From a checkpoint of a small mixture-of-experts model trained on Wikipedia.
Size: 13 layers, vocabulary 22908, 62.7M parameters.
Experts: 3 picks a token, a sigmoid router.
Below are experts of layer 3 (counted from 0) of a mixture-of-experts language model. Rows are named router (the router's row for the expert) and show model dimensions 0-191. Each number is 500 + 50 x the weight over its row's rms, rounded and kept within 0 to 999. Numbers have three digits each.
After each expert's rows: "raises" lists some tokens whose logits its average output raises strongly, later layers aside. This comes from a sample of Wikipedia text that the model never trained on.

# expert 0
router:523538523524479616599501365442474521525484443460463450499415524463536507526504579486465427476525402505470505520518454501527472556490507439623577566464510431536527642491556465581534514405647482478500473515530523590468563523505451546505502484480469513525403505480560504568537624529496487468491533515451550434527515527494530468444445501525522590502488498514471561510565576568588539572445460468574545500514581471436496491501475449498386501416542488566431432567542413493546501509551480489438499408466464521499494455464513526581552533507500461553512507449479493439414420462609512487
raises: "5", "0", "6"

# expert 47
router:470520505483491540581408445487536461472430424475455496476468468450448647567491502420499467529571468479447541452528436587516456459476439508638566547581480536436526459556434446604564471545596488470514493517480473566523568510508377483471567514526486561475467435486517589481565527524532476578463462511447525477548512595519469527516504474555480466410514551515476531547499509594548524536562426448497457464527494632479571421510549573538472495491488491569459467564537456483523526489499589504442523402575467433536482388458431471583526489479523435565490458496481478474449500433584433452
raises: " Reference", " System", " Dis", " Management"

# expert 63
router:508490570530560603597513462507483523523518543500541473525463479421495473532502492520494540500573401576442557390533466579473374512464485459561487557492612534531532441528462533514547552431540477564507468563455481536468527565503464492388470482478445563426449476432554510480464500552526530498522472528519519501540543568506571430517533515516609541491412548494563552585514499717588446534613521518542475510516547522442596520567553447424463472446442558482487464513435468537526457484583508554516502455489486450522539518439482596452507541499492549543497489514539497509385408466513549483
raises: "ians", " Weekly", "ound", "ested"

# expert 51
router:547546481537498588645504388494537534497518454483514489454568497497476470450557471406447441555492468443584465468457378456491548542443490510451526571500526601467505464534466441507598467511504454414452560554488483454545542490484413454491515487605503583449489541516517479411523578612478509494499479500468524448484559591458542496504467593545577462539526564568506537520524497548531498513541499503567574582528512529507491489445474505459451479409488459515603471534584439575430477455428514480495623529494497450480425457536570553516488464511454482478597476546525462466527353510542604458
raises: " such", " including", " which", "|"

# expert 37
router:428533471512467524479513553591551532467513499593513512532451412419463521508564516497432536548543506484543511501513397535429545489539456425501539555390489531522518545465537494560537519510499518496504560460546558509494588566458453482488478539569495487481559418597415474509619514596475533580446477551462505451573555542606484459452403539516479441555464472482443523576515456541532455501523516483526499520497532519431489503558542472610523442454521470438607486704619480457481469461568473509468522501491382477426550510475555568548577475498426465539440485432534471542438530466491462492
raises: " in", " to", " by", ",", " as", ":"

# expert 14
router:465516580592582548527534525547524559479530465507475551421449569438483504510546566525529489505559430587493537456506442563469462528445499486458571621531570525514551565599578445559480444455590437487492492544476496521533525498559481495433465444504412441498490412554502490513505437563495589485470480462474514536581587505550466465509468480522581505496344484498555507524572526657565423549497433466466458565478489534495504537554504489528500559400473470462472470574518413463565507516532484513462533532489476481543468516427488593537465458424471509441419465402429547521423405445500418469
raises: "'", "—", "Gls", " ", "’", "."

# expert 59
router:482493492605511529586516443431461514513518421461512524440541520520493539469505475472457485497572469576442521478399470547502367465509438448553568557392488548479504494552540500554474489533529466518530556539377436560541582628484431457465520516493349571481476430477549522575544485594554512509440480580502530443464515557506493451484477495526579511533472488511547556572499571583570486557526461497543479502544476508482607513506536596393454498380460506507463467551494418511520507536421533531456575538520472482439501380463568591548539429506520461527515446472508492501456441411555497508
raises: "olar", "urs", "let", "ids", "ert"

# expert 17
router:508493474525591526548510542564542500430530448589532452456399572431440479512445526492512461491513390559556502454448473508462448524457432473544530599386497498454490416496487476487471539455540466466433488481488576577488510518445512504493555542554465424482540408558514489470531460478515525471437482530543510521428561513476611413555498555550429409530558555544574548553514472516560581489451482478534495526509446499559571454509483483447490446479444482450466458533540483511518518503559456569411584499440494427560447479505376541622516633446553473536526431528429428451442412423564532434
raises: " the", " (", " "

# expert 8
router:547370456554539641497478497487510457472509497404593414460404531514475538497535545471462418491489472531555508535398489558522435396446577512474473523540571492515552480497562407522482532526462612460575529527401474516492506605491468548445477472521508558530454458434541508465532465478541586571482512559408483439491518467553466454459522458487501423496342510538460648579590557544541484552513435472555475476494464544432511572534502466476461467440464470455413449574504442504445449435478479512497512462446486435418448537513504564566469494526506442467470439519487515458521556461485530476
raises: "ity", "ist", ",", "ly", "s", "."

# expert 36
router:528479437530428570568494610513568423470439523451533497510529474461424584433560504426464466552549459477524663458486473511465466545449468443559596540475480415567475502474604525559518547519510477492537456498448423489436530581614511488548461407451559641482425506425498521483546498455502573476480495539433486521535555515487443534547533487502558393502477470476574555527527522568544525538508520391509443559540485498480495387544565457444439486488499510468488510472500502523438495441447574505442589433497407465545495532448571578520568432551530537505531435424540529494457484468510429474
raises: "ided", "iding", " single"

# expert 61
router:429446460542551610515500474530424485544459511459449428505455469501444554567481454403465415499594459501477530453515434548519449464423471553532582571456593456545528468520431510601539507543535537543492474504441342544423523560504430515447456504562440481474548531453461463511513586574439555438459478513453391451570560473512441463511440547488479436499460508445468536558444530542606516589533434479561481549503440422499501454510498437433468463487440441484522485573527441545501473550493512492470505525551410451443415528424535565458402487460577561547530414486506514507483441467549449544
raises: "OT", "LA", ".e", ".C", "ED", "AF"

# expert 43
router:415526618459483543582547454531505525527477531461489475470493497512449491514443485513368390571474506545446510412490449438491494479478573382519568479491485609520453589586479443536629467413543512497507536586509495477441546526483544503508617530525453544516435475493441585549529487568525539505436467507441454445596566490483435499476549554606512427487451519407573541494487510502499586578535475465526534491484469512466523557426518501481473534497428515500494443545621464465489504557447452538453479509476482443528449475422420454594464493502424501524434419419527557488447420469571504486
raises: " however", " while", " respectively", " although", " including", " but"

# expert 55
router:484501522552466490636543428561436500505564515434583554405520564516437512497500579425423479458536555455465581524444509565500536483463460468594594507532513524491516438466576528500526535500490397457491430510424514462532487528487427446521514535440496409511464410456433507431489506568412467519475565484479545516489548479527513492541435567471526462494543544448494455505493558556502533496486447450436439523577440511537549466582518417569450450472507607448518388515495360444537481493510492444492544439487551460402449542498465589469549520526500431547532398483500517458447464516658442486
raises: "ation", "ally", "ations", "ity", "ating", "al"

# expert 62
router:522492468491495530634501393539496498427517543483507394470528566535532473495463595415517479614532526510457526537535436516554441492456427530502562521444541496471451479553453539511599459494573493569451485527481456526465509576454442521479602501487401570469444482523427545522603513561458435442442553472441520473440603500555523495500477545502517495449468526459578515453558478523538499549470375421559549497592525528465548589457484463520387443440474551479514456478602406493485486442554528521480539447411497449484462533483478525454493511484414465410528476478428544479445387516439491410
raises: ")", " |", " also", "]"

# expert 4
router:502445568474524465557379510556523546488412488510549491459430442416524564430524451486558527532518468468502581453563496440505491468484512407510486595633467558478544496513566414523533551548458476441447503506430436458464541483439439541530415519481416579449464431464483534497504594522445503571500445495522447462492605504537463496462462547448521503475504472490534568519556593598543432576506402410534526513553521526537537496493511472470396498587480526468488445591599466549625505435511500463525457445511439472443512549489566590580553520495536417525469479508544546446492495476563449413
raises: " a", " ", " one", " or", " |\n", " and"

# expert 56
router:408440520525440540641501525393456465507484417392460456466459553519471547521499639490463463451568479581469537513506451498522494435384478459595527523517457489541455556496597610474487514523538456461531501461545517538507488539503454538537604493491451423475572441657548546502435496565512495535488557531469456541439553425588432512488478570534517437571477482595526542558511517568501427541494406472454410500523470502525561534547548519439415547503453525499539526582478478465474549433483544473485514509521503417476483490463541508534559490441443534472518459392558497595487438505435495504
raises: " ", " T", " D"

# expert 6
router:464514514506479572604539541432526480530440433394485453434486540562476593551524425517523440545518530468493517483470435536491510494507482423558490550446526562508528556561529490606482525463528542502571540642479542607489494566452408497471449502552587526507533462590567460556472619600463487488493447482502517483402584522470601449453476519497535364502444451497471502549460494576535494451525502518518508501507517526453497477498532545539453506367491460526489396514502427513518518498435499549596552510452397468464543503513468491505420486442518533522495316514518493473420425499474464480
raises: " in", " and", " the", ",", " on", " to"

# expert 23
router:450458497581511468584477494507498467484545399526481521504422543514430479552566492495392441520541498532469458502516479545559569490448523461525488550530512439443646563514543485525523436464504481434526436473439545606588548592519438469431445562416478549443442476504398484516512515517432617479406557624509554466526535433546480480499431584471524456430411436545524570519560538549509478544566420457495533611511489496515545408496495429532457513526527530583473403510573495474493530523547569573557465516442390461435487452418424527540477492501473469448496488486541557514458488511524482535
raises: "ry", "isc", "ope"

# expert 9
router:491467594589528587472503419531504477524537475523439440543543489516446541493485472512541472490586451537471518444454472537489445461388473497527625658573480437500524530568517559530456523503535573508467485509488563493462552567503459495483544496504473538466490481459528525519541497551543468531459436475459499487517497539577571476505407548576455518401419436459421552385554546537606517546590457427504448554505477507523519429532518493459423461449416494456567404573440514513471446553545516430492576506537436463428482516468504626540475486405386498533468430381477519496493492528458437495
raises: "ury", "ook", "eg", "uz", "aster", "ey"

# expert 50
router:490516477529500526623456426524525477432516491450456542449443503512480606418503552512429505569546443519548586523505418425503406498464512406477557624541490492507567576520538480551549502480523465555523475482455544569488556476419401457511536492601545558473433438466470500506480547498591460586473505566441549443481544541510471498498548553516481571425427461400507470513542520555540503593492439491509539560533519567484651430446536495474436451419516464463481465493569472447542497543497569428466489576487443414512447536469549532407450484493476539516518419503476488413505392459588493499
raises: " (", ",", " given", ".", ".\n", " of"

# expert 28
router:515509461563530502500473481472559518576461509522476525527518480530508462524488559467385477536492386522449440561489473597455509446477445488519492529461474466437520541589540482569486482505473479583595507593512454555416498492466528494403472474513496475426470424536504539441466613572491428483541448506523420465510556492509501589482483571576550513501441460560483530500498512479499457586543484405550498482542428554607485471471477447541484500412537413451473430449563501579566494495427496524370509543420418471486480496467456522654470558558484442608520511511645506589482405483495498520
raises: " the", " his", " a", " its", " "

# expert 34
router:488430496504559550614495475520481451539588510470460488498480555493447629437556499538559477537467498470499567520556487570506480473392396454529602612490537509526499520490457559510530439420539486463483483547496380470455509519518478449456506499513535557458561442574455540473537619579548463489467522502404469524512581515535531525461464522567479538497489420518519574534625488573585486607506417465493573507457543511509611646477475565504423483444445437541503469522473480447447494549502450498476582483452524455479419397485492541515537459510520468505511460433489392495489543561504433443
raises: " they", " of", ":", ",", ".", " he"

# expert 52
router:488443586499554525542511444445542508510462555504530543502457488465511519492598488441520489519534399535554493442460488457551450450382559502530523498538535635554480455477587563520511461505515479498478550526474441595422514569475489486546513476448488572482431472528559500500600507594538559546435513469469547463490581484562451507489531595487550442518447536433483536554582517621536533566505468402611493510555477547553502451476594522456536452457482455435566461544553440516463532522506534484471597431516395486437505529410556504583493504472562414618479366441541519525464488444529516539
raises: " previous", " them", " other"

# expert 44
router:522510406534479501582495499502456516512482514501394567422515556481469589463564514476472528499512436552518526522460458444492479451459504478574524595508529528413524604540470459558513437467548479570469477488477463457456612574507388497451493532525408554498467495499516447505453598620578570535461455545454488436498607512566521454478472523504511446421471508609561508535519555542549543562449431407475551587473501491488535490448495572461351525451443462587551492540534470525544482525543459495494577570495440464516488504394515561557490549431506425486508414371513496512503460474547421480
raises: "uz", "ilt", "ie", "uki", "we", "use"

# expert 35
router:433505481443419497473471437491497544523521468504524411464480508510561532491538482405484469535583507541492480406434433552550485474357472494450501592415456465507477534440497545489570454512429450552488574529517557465475585543480444490469472475526448556411496544474526568518532535484500476550398435508434561392509529544626524522519595594502482442546465489445420481505501445550513419573456505367537554525552457543565497475518518538504446522400474417521586421504548413507439475474541446440457566530528536488426512507473493574463472544488475433540531454546518482481440545521606455395
raises: " and", " where", " |", " graduating", " but", " before"

# expert 33
router:503414576442501518576449437489562535449523490495479431490441485471467567599626513494420478498561441526558526502528397490517455486539428401574556627460442490516550559569623510532551395525478479512483489519544454584507587560512454487423523549607475603510456459564525563457540515610566556518466468545473549472451546546495443568543502505501569456514505483470444509541592571547495514567472492431590490519461453562524568516454506505449451468441490459522542482549527395454405521527491505456479541443474498466609474488452507501549435481492550460469474480479524475465483457406585512501
raises: ":\n", ":", " why"

# expert 27
router:496444503491523558546563541553475555540431534494524537502500574516513625464483438511496452492473454545509486518484446539505512523507392462510538554473527480478453551505588537540542478500560534474499507475429492554443546533538502495505483548535441438494449481511453544482528514521489544546524467522491475444573648443491505405488437500405503548523420527512498597465514524594538478438582394448441532515548462543521638534537597555464389488468458390480600437570577493514548451554582519427411522472481442456555504515430458593546493516538573498543579421507597543474419486523568550581
raises: " Zealand", " with", ":"